config = dict(
    n_layer=17,
    router_score='sigmoid',
    vocab_size=9089,
    tie_embeddings=False,
)
Below are experts of layer 7 (counted from 0) of a mixture-of-experts language model. Rows are named router (the router's row for the expert), up (a neuron's input weights, with its number) and show model dimensions 128-191. Each number is 128 + 24 x the weight over its row's rms, rounded and kept within 0 to 255. Numbers have three digits each.
After each expert's rows: a language model's description of what the expert responds to. This comes from a sample of Wikipedia text that the model never trained on.

# expert 17
router:208118107148126134087102099141124133061139172143114155125106126142123122130142143151138113098127127164105156159124133128104178111138139121096131104111135074116099181139131141131123140150123146
up0:147124137138120087097142107139097201105122138131117129141114147110174155109149133085137115138093108127092128103151137140127131105116128134139122129140182104178136138138086145109094140125096145
up1:127109121150118097109139075137116061116169157128143149097143145160094157141094114154171127092136142163121111139103091138099093124146142139104113139139180127081131143109158130082142132173136165
up2:148145121162134118168127098136146127111140090113087150130126152153129122121147132138150116156132114139108139124118146147116102073134141122092136103112094100139121130098120119116117096134055143
up3:124112121124136139121090111121160112139096151141144107107069117144112118102089127133110135084108101175144178142151141147130141147137109063126117123068111095124131136141105119113112128100132105
Mid-word syllable pieces. Short syllable pieces inside words, often endings in names, species and coined terms, e.g. Gum-my, Elephantar-ium, bio-fouling, slumber-co-ach.

# expert 6
router:149131131096121165079134145128139132115128170130100127117121131120109089186107100120156142089188128157140121162094130109124151111102123084103144099157106132104133107080106161118126144129096129
up7:095119114149117134116141121148174140110153130102090145144108142080142117109138154119120166114175151143167124116137153147105126147161133152090109118089120164123154177118158092111159104095122101
up8:134120115120147129148128110129159112101174154135129163114125149119123148142124114134152114152104147167121120136101128147135083118176118161142121118156129143136147120139142155092056179131099144
up9:127116114120128148133152147127154091125141130102106178133105147102126170157089167123144099127152152135121127143137126098116078102131119154110141094144115099125111086138127133193142123106082157
up10:108115130119088178136162093095107083112150153130145156103099047128136167140111095141154151140111096127150158130131107148111131134145096113139114163143116143113101117136101101084136107138093097
Personal first names. Given names and name pieces of people, mostly first names like John, James, Michael, also surname fragments.

# expert 11
router:154135132122133154134126153152110074140156126166133131124124100094147136153103136123188093132117140145123110098086159113115142109127149129135158118185086138149088096124081097144128143149062120
up32:087143117148152141118124131127147110116125135090149119127119124152101134122101097149166145083124131133120118153131158114169115125108130103094181188081122139161100134135120142167122166161110083
up33:090121105117111136100130068108143129148129189087151122117107131089092112126117147148111128144136126107132112131116141130167141124127086135096167132110158112166094108125094153095164097118141123
up34:139125081132079123129111141142103110117154105123143130149111148075156097119133125076182195136129144157127080131132122105149128163118104071129116183115128134113145108144164132140138156108153121
up35:130105126169083115109121160166101151135123114143108095147149156134140130120112101179097138133145169110171117112118182118132118132113141070158115128134110149112135109172122103117129115120148100
Space before numbers. Bare space tokens, mostly before numbers, years or ages after commas, pipes or in, e.g. "Marston, 89", "in 2004", empty table cells.

# expert 4
router:137073143138144184124111096089092130094126153142121126119107112112135120169075126118136136115139145147125135142109125130113117103190097093107152119114141114134122155135121085100123153142140146
up7:134141128124142147076113155170111133127061124117131140088130112090110118109140155128102102165107095128127157136132140136141098108136148128107141127147102064146171112122082125125173171127113136
up8:147088149132160121109128130137127090115134144127166153101108143163116196156151101144158127106133159122111114120140113083129120089096100089104127097132142139133120094065137080102171084110107119
up9:161078115171206175144151135145119120105132130112126123130104116159103109131160119126142123053147127089098135117116116119102137165157086170124101132139114079116086066139116102130108200111116122
up10:158092129114093127127123149098138138139159096125142110115128086139160132130116104126106142156122132138115073137116144168174093125115103129141103097118088148104131147156127178091156143135131131
Foreign name syllables. Middle syllables of non-English place and person names, often after a capital initial, e.g. Kh-az-ar, M-ins-k, Ale-j-andro.

# expert 0
router:152143116094109143121103157098109073143105112174127124150121141105123115122118155150167134106137123153122116111097124116125111103153111108092167135154088111138096131069146121127122136123089147
up0:122073103159100152157110092169122103088130114129106097162143106145157112145096094159140167111137125147122101098114103115129127121118122114149161135037136132130157121083155116138110143108113139
up1:109129106154167125129182121143123134134140125129082106165136091110122127144139140123129098104083165144113099164126101144126172130116142123109129157187156126120091132135116168093137162114122137
up2:117144121143152128133092140111111154111122107116105148131126116104156126156155111090147104147151143176117103123142104117121178109115138132182098096139130116097118150085137111139098141079125103
up3:089202139150141165086120152129140132163189102163159162143138127149165131133143114183110168109122084140126111127136148118146177096136080121097135147113102137116106119146125159134158153109111115
Table cell values. Spaces, dashes, signs and symbols inside numeric tables and scores, such as the +, — or – in 2–6.

# expert 13
router:136099122118140173126115091137124110081122158127093081124137130088128112142120147123140126143135106131140131130074102138106132094157152113069151132140099092121119135124117153067131150155115152
up7:066130117120146113143114125128101106138137124149124100114068129147143083108140129114173137112076092082141114129101135136174086118114143132110137107153136118118134084154097182147210133140121171
up8:131118129117141117140127098172172175097169130130104092113139105156125128096092121118130085129167126113088151148136124139168160148123135096117149138109087124132124127121109137126117114138083161
up9:133140200144159120073133157132178128120132195111134143097137125116111132144094077145125133130100118128166122124149145107125153108117144098161127104165163099127106142146155122161173094117162170
up10:112144134150116139145084149130109112115129114104115202081117086094088138132081132135116137111111122138134103162137132134130113131130112134140143125127125105127124127151110140164169108065144163
Surname inner letters. Single letters and short pieces inside personal surnames and Latin species names in rosters and lists, e.g. Tatter-m-usch, Lind-st-rom.

# expert 2
router:120122062135134161108117127135170059093141183133110129155133113136130105129119116160160089131130130133126156129127145124097155103164100133111156119148094109130109151132136145120134139131085161
up0:107158077142087172126162090123162136130082157145159135114133148125102140137118167142129147133149128121141149134141181168122132069148128150150148136168139094101140080129111132122132136134127126
up1:193099109098142110115107153123101131100088128137138091109108146097100122143138133117156127122140138136136124144130085086070127095142103093113135115130115133110165102146117163145147105168135127
up2:109175127113129133114090125109094130138099171157123113094160109154103126127136128139116161135103137119103160124131138152135110138159113128117137128140136103115123152161158135098139156134157189
up3:152124118108122115123106097136086129093117136111127166125103119103173181120100150119129158148152079162165119148127142087131153153112162104143164103139111136105114162159124128128125131123167128
Lowercase-led word onsets. First letter or short onset of a word split into pieces, often after articles or quotes, e.g. st-aircase, g-ifts, h-ack, P-athirakolap.

# expert 29
router:136121081152124188094101162079138099085122147127121124150120117114127092157084177127154117144125132133115120087121121132126181121175093071091172096107123100157104125133127141117120138141106124
up7:133157128118086123144095116133131171105130136134104080109123131142131147140139099109075150122142149109110119123135128151149161126146137096119140126131110160158104140105176155154083057099154180
up8:138169098154113155103135132162107104141145144126128126123142157117111125090110118117146102101115135130134145149137128110175130140094144060105125120162152127111136122140142105135080110108166161
up9:138138109144071151140144121092100090165095121154098170163110108139113126059107140105125130157131135111118129134151151098149142107144134126135138134121103124127153111093117147137117111110096153
up10:114164122144123142157115122145140121107126162160134088144162099121170101135149088117130128107137174132169125164126105145140104115073115144135139123110170117118100145128160178134148183119127123
Capitalized name onsets. Capitalized opening pieces of proper names, often foreign, after commas, pipes or colons, e.g. Le, El, Fer-dinand, Mu-ghal, plus hyphens in codes.